config = dict(
    num_hidden_layers=8,
    d_shared_expert=0,
    moe_layers=[2, 3, 4, 5, 6, 7],
    normalize_top_k=False,
    balance_loss=0.00418,
    balance_bias=False,
    norm='layernorm',
    learning_rate=0.00364,
    beta1=0.95,
    max_steps=6099,
)
Below are experts of layer 3 (counted from 0) of a mixture-of-experts language model. Rows are named router (the router's row for the expert), gate (a neuron's input weights, with its number), up (a neuron's input weights, with its number) and show model dimensions 0-255. Each number is 128 + 32 x the weight over its row's rms, rounded and kept within 0 to 255. Numbers have three digits each.
After each expert's rows: a language model's description of what the expert responds to. This comes from a sample of Wikipedia text that the model never trained on.

# expert 44
router:138082149108177139152125111129174101152139178172130170116155143127115100162097161110107121115081183122096085124097171131131118132130168161116130088148058137118140120140140128155121145172129105104111110083124122183130148140102050119117119173134127130108180128115167102117114117159139093127167112092137092065165191163080110087136157127079125136093185124153153173112134104151102096121136143171206110090105096168172124117208123115128093161180140123166092082157094097088115065174112130126108081169140157091095136151078100145117081202105150130132048152141138164078165092108136104123088125130164163179052150192079140048149101085124153125156131161131122105140139132105091143156157131061191089151103133142056145170116116181141138203106150170083109142119073150162099128072154120
gate3:187113035133060127169140135135135142165119123062134068119134101101106106119134146117116106118110102077085070096083215077148120140130109153133201093162119160103114154068108145134087101134094171071126121136115158142109191144157074151138154153101131167112109141180123129122160127161106099148085111134130154105119140165084105143197172142082078131118156060104133158166094159107135115050101148089134094102121116180115124187143140133125122120144099135109119145104151119107130148127083116106176078101141097182138130081122132072145122086114176149155132134170139081077047199112096135178096174137097114102104148074151148145124151176134111117082071094111186114156153121097155099151134154129129124166133077121154099125151125141191150149074119122106145156146091108099099085066055068
up3:167096091109135120147118094133192127124129176166114141066190162181093120108046176120078110101157144128124165096123143096100106149119115123107130099113118123104079105156064122148129171160020104062095064131127123139124108128125122108119122127119157157065145149131130125122148134197129117137158134174139067110105080094174147118126126143116152116189132138086127111117098124096097129145131139073102062134084086182111100186135134101099116090159126174090118127147131152092095110209084134112134113147119079128102128166206074079121162130095192087123031147102074119173185098145125121171129073125164156143164117151154110088127174125141190107069173141105186098128134152132124091136156120151126114114116107181057100123167122181104169124074157109128083122136134123146107144095125089
Short pieces in foreign names

# expert 26
router:150046164103188122105134095165150135157173194155130107177192065118082105175123129116173133081126113150150109105123156127149150106160124085154121097147157152097053072115097102085133173165071142187068107125105072157093172154112120120071119165104150114123205148134123171056131123172088100159142140127096113126119120179112089076148163145084135115112142065165158145185158129120080111092139160130122092154116127127126107114114072137111194136152136107125131090142114093163118103109197104149126083177112177111110163137077127130112128156064102152112146134065109132079111134116161069171098122112129157206092116150126074101126094139185130177153153121119068137126160107111093178136146155135145083150132125100107140166083175137143133130188134125080081127098079145142087121144134193
gate1:098111097095108162135141162155109178136112104147147109132102090138171120166102101115167121129078086150105133147173175187096126145090129111124103108163110218148153105099121141161132090077111040148100132086091080146111126082122155155102120087127152115151158127160128145136142078154173130149103099121117177167118050088089148145098121112089159118075137118168055139107172088145177164151115106128120147123134124096150054128172139141194095210141107078178143122111086145128163087116083120140163188095090115178142132129065121134161147173170168108130143115180123090139199088112190102103169135104103093133120104084105115119126143160186148176110118118107110089137104152131150211163148155133121133115153145172069121135085146069105130101107161190222144121149108108178113165094152136
up1:090170122138121159216165137121099170104145118099113114157135119098103167041058151150156094088105153089091159080126105150191133140111134104179141167148101142182140115116128136126144128145109122146157127134122121093141083123161172162091156100119147207178131105046160107158086147122077133114109131085193129171136149104152088172075118146133085114122136195113144152173150135148139166100093089126139200112183160130071170105117122111091105139133183136156175110159146121162165087057154080151172126134079085120142121168163106099137089095090130117078118181184105127135154209149115141134081100158127177119171112101168106135129102130161105119176127129157202170122156118134144138118119071103143142058135074197099121102163141108138124146134091133080172143078168114129101164160154136
Word endings and digits

# expert 6
router:152085189092201171097103093168151083142129169185146122147172124165148086124078173151124138105126166097154096048116119056116068119123099120155169161161116131075120128170124114140112123138081158205084111093074132150164127179118115151113186152149091117133132151125193095103207122121070114125189142097092114147191167098112123085190189126115171111097162139101151144160124125117104123133143127173156113158153115083151136098159123159111094172167153131154146128166074106107140098187149126199103114143076156114083108157141097113176114166136116157095089119106164130090123151097165125179091126116155120138116125160111109095058084091136164158180097145147108095177154081127161139119170097114195076133106177134071144144097131145127119149133106149091058136101121113154064152116122145
gate2:108064159035140132036159127107152171079164114154113135161133126137147136133182126098101113128132071097134077134139115103105093099128151099062132121125183132155181158134087155087087124191152114132130131116162105089111159160087153166157149124160092152166168107075129108138118122133147098104098062144136153153134124162132214116121140148134083096138134120106204126102120102179205124114109157163121085131146166122110209130036127092142092165090186073098080084157061145090097065161119097170130158134130069149210156153182160151130130161116108141120159154158132153161124157079125138119111155101148171122132121131102124065088098142160109157153130100152128093142126128131134148114124128121075151143097045153111090115122074093161161162116145063160127081155099128143107141148127110
up2:134139161175146087156164127138160099129087137094165153066121116055136098147186083134159080120184182165150156115138092123122144143155166137188076096218157131167184101124151106092085106097180185057119169117127093141082131163125155120144103075215113158087174125148122126108124103131079206193089148165102185124135114103154120173132136168136137127125126116144132177115151196112139118106187053119143152120130144172124122142190174171114158133161134114097114113135098151138127159122132133136131098117132126133119123103110112161117116156119121159098144072149171105141146126197104048085170121114111017174142100130142087108167155151125097167202124114138090105138126091179121145126087098135102146124155183151130137136111204116109148108116149123143063181094129126100126155136139123
Capital-letter word starts

# expert 36
router:180098106110142133176111103165153106201176125198087075129159120065110147131126141174138192133094172117148112114101096135132113143178105132136126126167134113080081066116112136117079132159109130151116173122099150118140169154144112190101106135130110166087139190164123124055159076131148081166119094112143150135179164130129114129180135104070195175084154117127158073126156121137100136095143146203174108110145056183173102151086113178128104124174136172140120072140139121093098102172191109118157135113096174071101134139095102140155088183138128194119091133127122133108167107090175120152082171086180144152142189116145080099090126091151149146172113164128077157128133128117094155138161098087133121146167159135132157170135132131138132134128055141071144148052117162145063127092140175
gate1:155119108151087091104123118184157133081123123131132044108129112149083115129169189157110133112120074149119141110130098157137107156190149115165126167128144112152127167096121114115135092082138110125110113146098120061072167122105087123100155129151160078085121167196050104166117115122201148145139152079185118134104135113178129083126138080118153198133187057167185162101148132121073152088112132129198132101129145099109123202160160160167094129151053137142159159158131143157135142135104116135162110108163102116129189111134131203130072123149089117072150135178187103168128089098154122165138129139130144153110165141137113105130099128064147230088179125052092104140064110176127171137118145087142119117138116100106092144157137067124118152092109153127177136081083127133139122152090096
up1:130129111132128173153128122076043106125131125152120107137153062205094135121060173153098134168128058163123155097080100114180121198085139131102127149125158157120149166179094144152105091126111115124147130165146173126113134105153132125182109146214152086150096162134104124108092143091125138137105052139076119088121107137134147062097133137118174078112154118098160151130174180130144173062150121108157183189122127144118080087130156067125149157120091180101171132148133088114087153126074160123134167149138109137195100148097043163138099113135149123110046130146112119121127093119145141135104156139096117068203156154056101070138144141155084154126078106187171133123194128146111125125112168181113128105145114106090136089197131122167128152144154144083102162114115176151100092101109106
Of and in phrases

# expert 42
router:174065147087153130104097099175163087184157110143159129194165113103087076122096144212132161084103158141138106112053125142106102155110104172098121089135130108132078100120124134141089152123099143178134081115110072149117159123125109135078146142075122150125138118117103142063108134153080177133180158086129170058160162156072118082132165120095166135107158100081183096174078116108127138140123102129169147115155095126114132145133102080117166133099189118151146093149125061125121089162133132158141078186065107058117157125090103103168137185054128158102090118155170152115132148174182110143091163078111119162076136146132084123126124113133088104131164153130094112136123092176117128168149078101137132113186147089083180157142192124195140194149129161117114118060121169153105124144111162
gate0:104167122134175127133124170088144148121169117131099127147172142180144160166165165163188122118141103185178165147131164161104087124078171141131138092168154129117096033075123107112085131152104101144156065166102121155120163159161150148132151178169121163120125075083068165169113129194169157181182145151176169150091141127060124129076130084163187152160112101134123112215146187149130100146141122103121115112118127135053120161111131107140190116134144078134117111105106115163119112130139130111125166107142156146068101117142137145123126109085120179150096160135171161138109159102154162123221166136087076146102151140161096175141105156162129108105095153100155090176146060159086118187130123156137136094147169100118108153056172059138141163097107126087130132044149098150152109146140152
up0:131142101140204175078107135129125147196151107152113144175153134093144151124152079079101073154114093071071145132144071096137081182143113125081095118153134133100085114151141141119113113122115167138183147086146117159152109093131123089143108149095158077097153076091118121121167078094145151161131166169133115129082109129123120173144131123155141137128135090115124063117134123142156135114126087132173144161113153127141127222156093156168116106124153122127179148181106122146122104113173102168158117114167134126092133061150197137112167125149115091092235137114132107150212123136085154153143109118139122113150144146162178074118059178163169147177165102189101101093141135186179053110112150111098145156115117138124164142138081187102141165092110155137179096042101164159070194128139150
Common event nouns

# expert 3
router:142093098082136182165094111188137090154122183156111099134139112098122163113141108132138170099089155078152088136093125051128120175082075122106153156225118147097117084151121100169106171127102120136144179078148138143098103114129095141077105167155140140148117172110167076108145126183070078147150178088106164102165116152136128114167169065146176151085191078153077102108118113174071107109156178150157127094164121131143073148145106152114126131166179124145085076126115110111114084189166117118138099154125146085078132127116095156150103168125127172103109112120124131081167103096137120165143160168124154162139108121147133086146122083138158129172121160157059061144181142124129189167150122060118115137161170119114124144122159178137167167093097121139096170055122159139130117041159185
gate1:105115036126087142144081148145157097179141142161098151126153163086191156057083140169145148142086070054171103147130113178140154130206081157180140083144158119111142105137092146111140144104122112083099177177102128099141111179150170113124158126115139146140093159098149142162115098137134107128162104158160165073137151133158110200090066141125129144050112107085129106129126092178111145133120087148181165178141153142150149159115137102118128117197139125094100169080126085165163102157143139142174120167114130144140153118126114140153184053135127124097111219068142154151084139096159142085089131162133125152110136135097145109145116139155101093123093124082120083105133114189202115184114112108179134181073162164175096124109143083086165153098091136099131164106162063140186147129106138
up1:128147110124152109161205069140123148152063152199110170159174161128140108146186137132119093142113113058109158132113122119117153169155098136094147099168147133136096154083111201154114115171158090116136169121126141166056068127156160104151122154227115122126122129135140082154102082115134119091151154111196113142139134100158167086107199104141124150127151159165117145058165134203071223100109180153163146109154122162147086111105136157088082103114119150141130140181086077173111160115140134094121142176133105138172165152081105146167140113098083110050075162120111117133099122062123124091122138110152140142137153160074149153114110103107155148122142116045137086106065123169152180208128156120129116152150100175190098137109162152160125128108141156077125117138148088144159127123106138
Non-English name fragments

# expert 47
router:160098173114169144165112121175155122175202199155109096111161124109114107132096144126123122060096201102163112141122150088167104115105116179126179118167090101147133107186088102090133126142094183159105166104078107140147143147181116153068108139144097114151150162186119109075139126139097096139139110084091102096161157153126118091164181074146104137091179105131206102155154074150071119113139157160145129137179097129164118110158102122167133152209161165141124138180116035131153102182150111152151140171145152136088116155069087100135084128084139168133137087102138133070150126126131130162109170108127133116086118165087122073106118110134160147179163161152126125113116151155164141145136117103158068144137183071056165137132103156180117152127102134086058142094103104149076194092165134
gate0:134121133131089172124120102105111124146169141182052160137075114078124029175116119119154079122108138127185143080135111085176132055108169112111139151169084175161115132143190141126126143138109135096091158177129174135180136052104108072132165137100106126130124117130126112083121128141134104143171140136113116136152073155109111119197127168176157144124120092118132058166151130101124074112127154142170142135110131153172140051146142134174139105126083092113155094117138124152125112163177115129090153131198104134112130145152078112136116152115173092121123062218169099123114155124125116115116112161084084103130115117114168117181127141149113164224143121097151093119124137171116156157048102143180138081187110100086097126121158156138157107067097149160104032103096072162121163181124153
up0:209137110105154105213090099097163108187132118104107147111072095113098161121155075150123114163121146202163166105128152076141115090084195092115136150186087109120141040135148113087138144103128134118106087087124144158141164112129129106165151117099102186165130086154174104137137132105142148135145150200136127142117100124089090139102112092144095112136081175075161069114146117104124088085105172140163125116140120056146126050158126177110123100189132132087156165025105135176127083170179151110109146113146146092093106104137109167128152162126157082126123121150174108176160157095154106079139140110155095107133171140118104178151179107157154130157146077114164121058137132141144098155136062202120163151167081099145145138144113105131162132168140123144166070171147113114123178168157159
Commas and table pipes

# expert 34
router:126093212107130196105079088143153071090167140109151133149172159115149154156082098178130160089115143153107107101120159111172079153133127143157185220166122111099114054173111126077114131152082122121128105100081094110107108178162104114136129178125107110163139168200142154075118073168080133146118128095108054152132133120120093089117142126099177105103130088140147114187179117175107119135101148123134067133138103088158117062105136167128135139128105149142139082185098144105079106157141107189129131151127191076129167160060102078138105132132157118116126092153150149125178129070167132125161206112155167160117105168109074121075145121165098102194187146184137119144121108156115164123168096091167057139130138130139165111070117121132172143162113126099138187118106100143116145092125140
gate0:116141096090052117134125153144157155112097116126178126099114122086160140202124134169108245152182107112150098148107139152187118143104187170139135113089114200119124139107099168070136115141125089079131113115140058130085118154081121117179111112139116166141204118198119116201109060133159122136158109132072107145116097078146097092112070128152108038183117146182133154161138109133087156158078087116095105127091059122122115098168119129131140132110086060151152180172138123148153146147179109128122146095153106135108116135147136121093158140091126104102130110151112153143160090149158124137055140089112153130161155133132155127137097148136135169194086090099087185162146141138102130122122116139101135115131074176115122151075085149212169135129084118098144200136105133129090144161093178
up0:157147134178148185118190088125137147153136179133147150086119136140155148120102136149154064087142042107131118072145065097135074139130121117094114099144127074155131075133160155118064145134132139163107133150113101083113112075130140119148207131173133138127108112110115081125187176128148106131138113077149087152127144184079176163043090186105103107147162191087095148151129102132101105151142154169101130119101148128170111161146074102136115182175106177071082084137095136117127140169116143177093122089128122141159106156127101098211125142148181152152181116121153133098106148114200096162136100160134136071098176109125072105138106119129119086077129132146135162090074148111062074045111109130168102180126193188149148103130097134113129153097102165118177113143120119098073131123157144
Census and table words

# expert 13
router:120123167110103121124097111177152078138167125133127115140179144062136118114085159121157111136083161145141091137092138137139147106125150207112112179150132154105132111153122097133052129127115136119060115147103062133125122178099087142156104117130080100131165171157142109121146078168111076163175101165109104092179184134129106080160176106146136190072136078108147121136172087114116111114118144158153094161132146119133120092137137184115134146117149171187071077156158069120101124151163123163197105108140136121096176185154085072159108171106125140084105115069147128096128147090135128137127134086191156128145146180092114114105128151160095151185149142124101113130130120092069162186183075089177068156094167087030152185095114171158168152131128206066117135154081154129111141096123135
gate1:205125087151148172045123144089206092123155116166167121145148172156103147170059151137134102094170154202092125113110105131097146100123159102152133179132118127105090116135106120200069135127162175112108118101088190144110101160103138125132184111103154097127167185140153109132067105140155069078135106112053163078083106118062107129106125173104114152055134125161180145118089090094159158171106154109094130131132035149156173140108069112111137167189108122163091120097137099136190117137116124149090139143123121134165121127176171084117118106149135108156117168142124055051115143131131088159185134140129157130126116100114132108148176130141154109116147118156127134154148139091122111127116125149113121149129087156069148161108113141185112085113054182125167128136089167076153199168113119
up1:122123137174099107186113139116124111128139132108082082125107095121169125050065139124115160113125104118079088181141130167052118120120157108116117165153098111130170093124095136100099149089095104154097122133139151147138100093158147144143197129225129141132127061130153110162045132129149195097204138144051122140072216135122082172145112122168113151082147080158112100111129154133157118099122151153066147133129203106134126092139089093163095120063085096109086138106155131116106140146088108108142111090121122143078162128129162122108136122165088131128162125120120107178190094185176134203109138116137141108132144180125145155059139100118149106203135124162112121125101150098114048185125129133100108127062150088166128116165094172110147125074088159157140103114150160074138150121064151
Suffix al/or pieces

# expert 10
router:152087126069125176115110106165133085170179120191195087134205096168083138155082185158150148137134171107162090059090116042182090087158105128188153153168130118135133125142111125107082182135131153164136164084139126124128163107166119141109132178165121105171134180155174075126124079106093125166146120154066102123141149112148096076134137072148185155083146072154120128143185123153109165097115151171128096143164128133102096085107122113133150133119136149121100077122094111134127082149172119184139081130090159141058096180110083092126095139114141131059110114115107155108151095091128086171084169104139145148102143121139124085084094105181138126186137117158092087131096080128137151163142121098162094139125211140089126146072116140155111121121108158105136194106085134110100172055139147
gate0:106161115144112115109119135073084154116150106173155183169135154120061054110117089152169077112167098154113145078116165130130163180104119186095100155108102131143071152149137139142181180172211128186159133133155151143128132107116119167075121127145095134106162111126130145116163140154114111158129152086170138150092196123149065122083175171096162120128096111063121107139073104134142116140155058061191182168110141137127107105126128113105154152132131121116159099017090087126058136099178147170136122148115126144146099184102147096134147134056108144122054130154137145102137101097128158103085092148118108124149085130167161093116136109117153157141144094173189181165089168108195155084151106154153194131126161145101110137112150148127123110136101089157144101126062131158103042112129147
up0:166110123104087132104165086176149132116073135133173154105093150168140119073136142083115163153096182134130168153157114082152148152137096111099059118156171104153094117050114074103177072074122122098173056108112090134138117125133147161196153089217097138149105103123159145170113139101163138113116100074161139111105148061168104124122134104093150142144099118068151155133168139154081137134113126115128123143199135098074096128152084121111135112225144168095176087132119092118157142106076090164108095132117056129105108111114144102175086107136123134114181158159109053097162097115122095102098201144127071130132104149090104101099100140165151104114159131097137124146104133111092074203137124122096139128144142163111170167130084137143181115078069142125091070181134115138113185133115178
Place and name pieces

# expert 29
router:166083145102105158137140109187119146110153206147089146148127076117086141162092125108135135102092152130138097144085178069117130090120118150142133153121124138112095121160084098149118127166142093129113158122072044145088146173114048130075115127184118141151145138137152167121199099209062104156152113122166100093147165128083108055135141106162144156070130083118154167134184120142090076126081126112117086129174077118150098090157122159121149140157127108168088097154111116150118150136182072151159093148082193062120134163107112119123128172095111177113125127156158167112120133112109136119104102166164137169104125195093163135119107150087154138117131144118106066200095127148107163164154100049133121169145119094122142108107140071128146181175107172069090158131078105155107168060111190
gate0:121133132158151152130143157121088136173105145107183124192047070160159112166189146131167136150116167122135175153082139178194086133065197122176087090085142119120056171177135115079095125144099128116119133132143090121094112113116104113112128137123103071116142151126149130070213103168138117154149097152085157127167136123145124141130105127136164130196106120145149145102162114091119079161135085141128149139145133194157084089149105190111083179084119146139164190126160097074100152100133099166127120099148112044137137112137109137125139097085062097091099143154138151177095133086092130139066129122145131079095135148134155132150068177141072171129166092143136126126127109147138194154150150123173199130138104135188114117097203178086126126142187118103131076102115140128077122198115113
up0:178168134129093158095078098180129142172121134162183111134087061113109127099126119175168138184154085138095112110156127165138159137139088101163121061092134156185089141136090128144144125099082162057135136143142133090156130084105170089157149115143142193142139064124198121104127117181096066169165182163088122100094165144139142134128152075086123124117131136127105141161089130121108071139065158086131187145151134124105134131078136154112093132135115139187115055151099151167119146136101152162066034177082112121182147142106146168164155172172134153145141119112119142151128116127103142102173130152096100171148074158154173157121134108135099165139082137129134188125118108165058075095107127079194139154109109086119162133138180122122106137054098080106199126166096139152123155178106115
Learned-word inner pieces

# expert 39
router:113093144089149179108084114168134117163126159131116121145134119128150116117067147122159145073097133070143122115120118088185078053107132114122188178118110076084130081160089116128120143187101175151101120141082104152115137108163080156126151130152106117107128180205123128090095112135144135158158163133093150119142153141114112082148135128087133140112191121143201087128153109173095130126143116192161128176201113139193086066112144118127108142128132129195122111185126079163118136117200130139137110125137170098122167146091105145169064167089119121097124153079198137058218145120140142161096099076142171097062115146152095127096144159105088130168093187187114125166166145133094133140128104091183104119131155113105171089109176102187147101112080191146126165139105141171101182109137150
gate0:136080218086133200170123085158155187109114108105136142096112131137121101125129096140104109044095110113112085070138160135101087090186117155077157095159153166111142170096114070160158145150185158170150084147118121128158067138204113145139138112150113160074092124133109146113064123140126067137147145099165093136134136169157132086129153168076120112091179130135116111149070174102111092160112170079102148126136145090156152134127099146084147108115167174184117128123135105166058144146118185084177098119166125145069186080131162132146092103095122138142122177079098153112152111120099145100107109104107152146150097129152162161124102065132117142141104165062112120166081159115113105102109195161123109130152075112148127108102167174058164140153081177101179126053106139143151111178099120
up0:122148119126136154118109115102156148164113077138097049077183123121135136131145105092123181160157106120110083081096072208136131108176092078126158153136159148106147100133146136135144127076197159097132097063132138116115080076201157149108175124118155133128105160108135103182160072108117132138110137166137103149108181149129121113036167111137089132174077171111141186138106117121137108104105147119120156144185169108072102116153138101104113109126101154129101083178018126147127165118111125140102143114128089152156157194109094140150187121055129111139128113095084158190158158114113136120080105095159133133184146154117175174134104099126115077149134204160129093151132125113184149091084078109163125132118104059152144065179113125135147136172125125086081148132075123162053133088145121
Infobox colons and separators

# expert 30
router:161074209064174155082112080147187127121117171171137165125150091144128091112108186144180136112149193121123080082095128123142062139074143158174152089175084133095138127112131127141106115158070158118083130126059120166161130130128130187088186144143088113137148185119222068074186089160093125150135120100127099137127169163082122083155164085156143135073175130121169145157118077165116098143150133139135114173135080157152103085148106126089173134110116163223121145158118103118124109142204103186134138126098128091119113152065090117191146166114118157112086139124120183118144128113154112128102162113154139135093126123138152109084085138131147160179144161154100113185148102152127159186145116094178127163123149081114142149084087156144144134178152157117104118087141112164133125064125134
gate0:180143101133153144107165153132114157109082146124147113132164085109133094133122102140139147128108128109110087111158091143104170134120124151138122072067116154151144182186189184092140146135135148102149145113138140108057088087110125094238161119119094115129196122120124096137104113126160161048122120160124106115100087140129112079150135113107051091128122186134196158109154116132171136134111129118189181064156125114157113089111127111149179112101115141135091155188178105077118093123128146079141083098147134109132113157096093101219077120127107069140119140153143122166132181102177067130091161072112101162070080111150131133128085157192156174116106114131071134184051049159155129115153125139182129112157154098103132124114152142136184121096171110089149100143164065115113171142154176
up0:092105133174075114174094115125084116125100103100083072117092108126138111162156137164148124121145147102132108148129160141134073129160137177139085116112137155199051109085089113119167123132136137150125177128157145091115143136103180107070067117138134128116075084129162151157146103154091113161115133095127150111146105085106111155102144100161062153140178083176115123097119117101098150122140129143136148173149109094106074124143164183118186117180114114123098160143082164135134176128134192151106133135096133150136111158124080155150091156120172135093019133163152167184144110141101175120102122080154122076094171110172160081096107108070076084125147177153085200120102118052139171094116133160086161171094170123194052129124083062131089151112106121172172082151135158119078099078134125
Institution and country names

# expert 16
router:178112138099152157150092105181110109193179130151149116176201141123113151116076172178160164090132168151116088102123146133106128141105141113093166146176102122117094086151057142146095172158062139162096148138106109191111221090141102129068131138146096151181144134149133069107140100136090156164141145083085129100182177103109085095193148122142113158110163113124140172164153105171119095063138112128157141129113088110140133123158088120122139152135229131134114104173150069100115102144148135149111102135034152092089144142087114131137101165108131178080083115176118190075181139128194078112112194108150145106101102134111137106132111092134133140127119137131074136139170087128096145140135099130168101164188158116126135170126130088135143139154095140109087184139153194132084149062166105
gate3:121158126120177154129133105131123141163075121137193150142145169124105181116154140090159122165108139123150099130135097124110150111127112162098151098145092141087103140158121157182061141082128107156118161111151163151119186139045136124143057109125131129173101181103130084132156118140155155128165180124111153128137119059202137176128067103139116129135144125095084136177133152174139091072103098158145185171135122134117129106125131153132117100153185151111140102103176095109155113130097148127094097161092137089090134111097112104119061164120180118174078165078193139129121129149073107112122083075088129145185060104092062098140104100118147174163123096075159098166135094158079163148075113084184149142119203096119073120155155139128099189036152192158128123202128121091109082114152126
up3:131141115137169138149155128116085105145127141155117123090156138128074162116080126140109136155140160115183099123094040088112135119135093145055197129128207108136112101130147209131133170138151133165098154103161123089025169146133096122176053058127104103113126191109136147060138156120164143125084140132124099154108080110103142115187110172155130122125157088059048109166088160201121055084117145114162145120138074133153136059121181137063168149085162097113142124117160131131150126174091160130114166107154109086151175112138084150100147096147081091177126147157127153145095108183116129115175137096156060176111113121177101135121113139169158158125143133076063147153167112077128122116127079167143118082131146137134150148116113122139090130182175137102125142147104152081085139127125107
Year digits, word onsets

# expert 25
router:118112136073194111116086100155132102170161199157149124126158117090121110156111204169136169027108165081111131100112098119148061079126072103163168132139107090132098102169140104135107135191111140135077178097120104168143159169145094158058118151147130123129128149161170085104142092143122132171140146105120186102177155185093097128192169127134126136104150083131124114205171127133094096129146118147119120139121088084197140084115122098161176174149181166168143101132063051129132131142134117157139139125061144123097153155114122157126101140111094132098072099144124142080163093124132103153031137101101126144104108184126105118098136143140147141161176149150133129218140101171060126180144148117133057109114136097134168102079117163139123125134098169114082137104108126153086160105170142
gate0:078153117104136126159172122123142149120119123122122110172077168152086181113153146170199106122109129078105125106150165155164163201137162055137121158135183122104092093175176120202170097133110146160130133170134087074111144094153160136161115143169076142104142139141178138106128137179136151096109112126137115087162096131152135116121152111134184100104121129095092123081150105143167106152155196139132123037178136174167111153099102106108112143106127125101158161120117112148112143086083171183098168143128147134096086145099124128164094139105179198130106122125142094147100164116146170119139102152156139159168109110155119111093119152098164219115092197064156153131187174100155147132214103142177104087123139082196095152182157112153169101091136131155108096102087156154144156204104057
up0:067124143094101094126115161146142132101140124123139159151109174148111112109104165109103102132119139160114082096162093110109136148137128059072074140128147101178109030158184118144202140158151144152048163134147132105124152113107156112162124192161070146128132172195142131141103188169173095088123084084097129151155146135188135106123130118108240175141114132143122137116173103096125151138109173123124113076176120141073159148073167083124145153079135129115136138116126117133147113154124111147107126176132112140116071145146107118114091164124149179138155098187092090126075154072117169156098057160162134123186138168129123106163143142139127157136049163133171095150154120158118124074184111147103106159206184103147142145188129096180137077116133109142057073134071128154121136133171131
Line-start list markers

# expert 2
router:124091130101145118125089132146123078090122190194116123118178078167091158127100135137148159108100121119106069131078137099174139065137169143095156098154096104115126100161116126161118160164133185153111162086096070140114122179120076165114157129144097113127180171195141144080110107157125106121178120116097110106140200111097078093123190087146115142126120079129166171158164086126082082095182136143162143133163069086197109133127132134118128108162115167205106133162115145138111099145164058132141120138092120121126130174076108145158089189102115180068112123072177140104176116066176108143095143083107139177124176128121151069115105087134093113145124157146146069165163107145163118157164107065206049125099146123118150119145154120159101161109114154137075123111109175119075116101145170
gate2:132158088136119120083147141077088130109118193151083097104161093196070112167164133108132170127165160155146117110142193194163097121121113158180113091146073128073151144128166086102143147151099145110087102165066147084160093181118120112134129137144181119137085162115130134139119149120174116130086074144153108107120087152155136109124117141136082146145117114117064140188126142126129109063147076128134134074107093158136162071116118084189091133145148147111128103119115125118151088144075185131156123144093144145131109131134057129102186174106109179056085109162150128103014144090170114140107133066125109100140139111094110078177121114145166131107111104125191101190085097135147158185168083179164107121151170131081150067158129070151094159162147125127100145057112109107123136148073121
up2:119178125136167140128135105114158120091100168158150107144146167076108129179065154120114136145180126160120082048176100086144113129123098167082136090077099123156170115168131107149154199124106154183057068142122136154173133068102134139154129146137119156059143102157133157163120155090162099166128101125147120152150163142132136088090128146172079112121162104078092199091169138118144116151130111102081135114144097177183158098113037125161150088113172136131143159073146110110180182208128152132055082154110096144092147159127103176160067123136070167128105141191106121092101142092154113105135144125095143084184146137130165158135084146128177171170110122113110097146113110126141182084128125128109106091140131190175116128121110138209118136165107096153185147116133188091164111091130098
Mid-word name fragments

# expert 37
router:127086179065208152108084126180171133171116177112183110139143114127132131134121103159148152072133164117137092114112095072110128134137136146111127152159099110117077074165095101111082117150066159133114170071103074139138130155137104103122177155124137103132132175200144109119173089165084133133169115113106184105162142116084072093164168143119145149063192120144187095172141099161127102096163156167133092101167103118160133095182116135171145122172135176186094097157093113090096119095117106168126125155080171096130115168111074084135094180079144164143085115106129173099178160085117147157085160097154160122084165110140139127093122143108119167163136184172093072122171087137138139174122095127157090097184200088091165136131127100158160143177125142082045138129111157143102154124147123
gate1:184100171088142156120091112077116141148094202097138108120165115099127112136129068139065106095173140123168119117097131104161156096159096184148144099186155076132077161094141165086119157064151153144208118116142118140148133068134102085181157102084176176177160101157151133155153097139153091090154154115109106160156082119154159079170170155074130107162090097123144115085136131148190123125158119115112150167117120153140136095131089140192133133129145191106165181033161100085105148153116133122116156140116141124105093071180116135061106105068141133083098083138132139089157092112185133088139107141149105074109114093154102115049158089086162139125102191128171110113151116146131137146152096095165158131154132096123124137134184165163085141177161082134070098115099166157142158084111092
up1:123176158093169129069129144181150114168154151087115135170124144119141145082125188140073094128160102167062141076099160182147140118116146110182134157128089124103116111223144103129069115153175137126122123137110142062147154102121124120130147142162172169146109133157132138104136151120130145134167097154107133128138080115168165142156175080146068064117154087100127182123087142123142093094116039154122118077146118104174116075067070089153138134100094159109184143180114116110082106109153134158119137080133160092102150130192127171136113140104082187066137119128135062130132144085110121159074094147178074065119120104168085130106116071108172152110082120152188148130156179139124166097069094130158113092126132082125134177114181174118130079110133085118130149141176151128093099051139144
Word stems before suffixes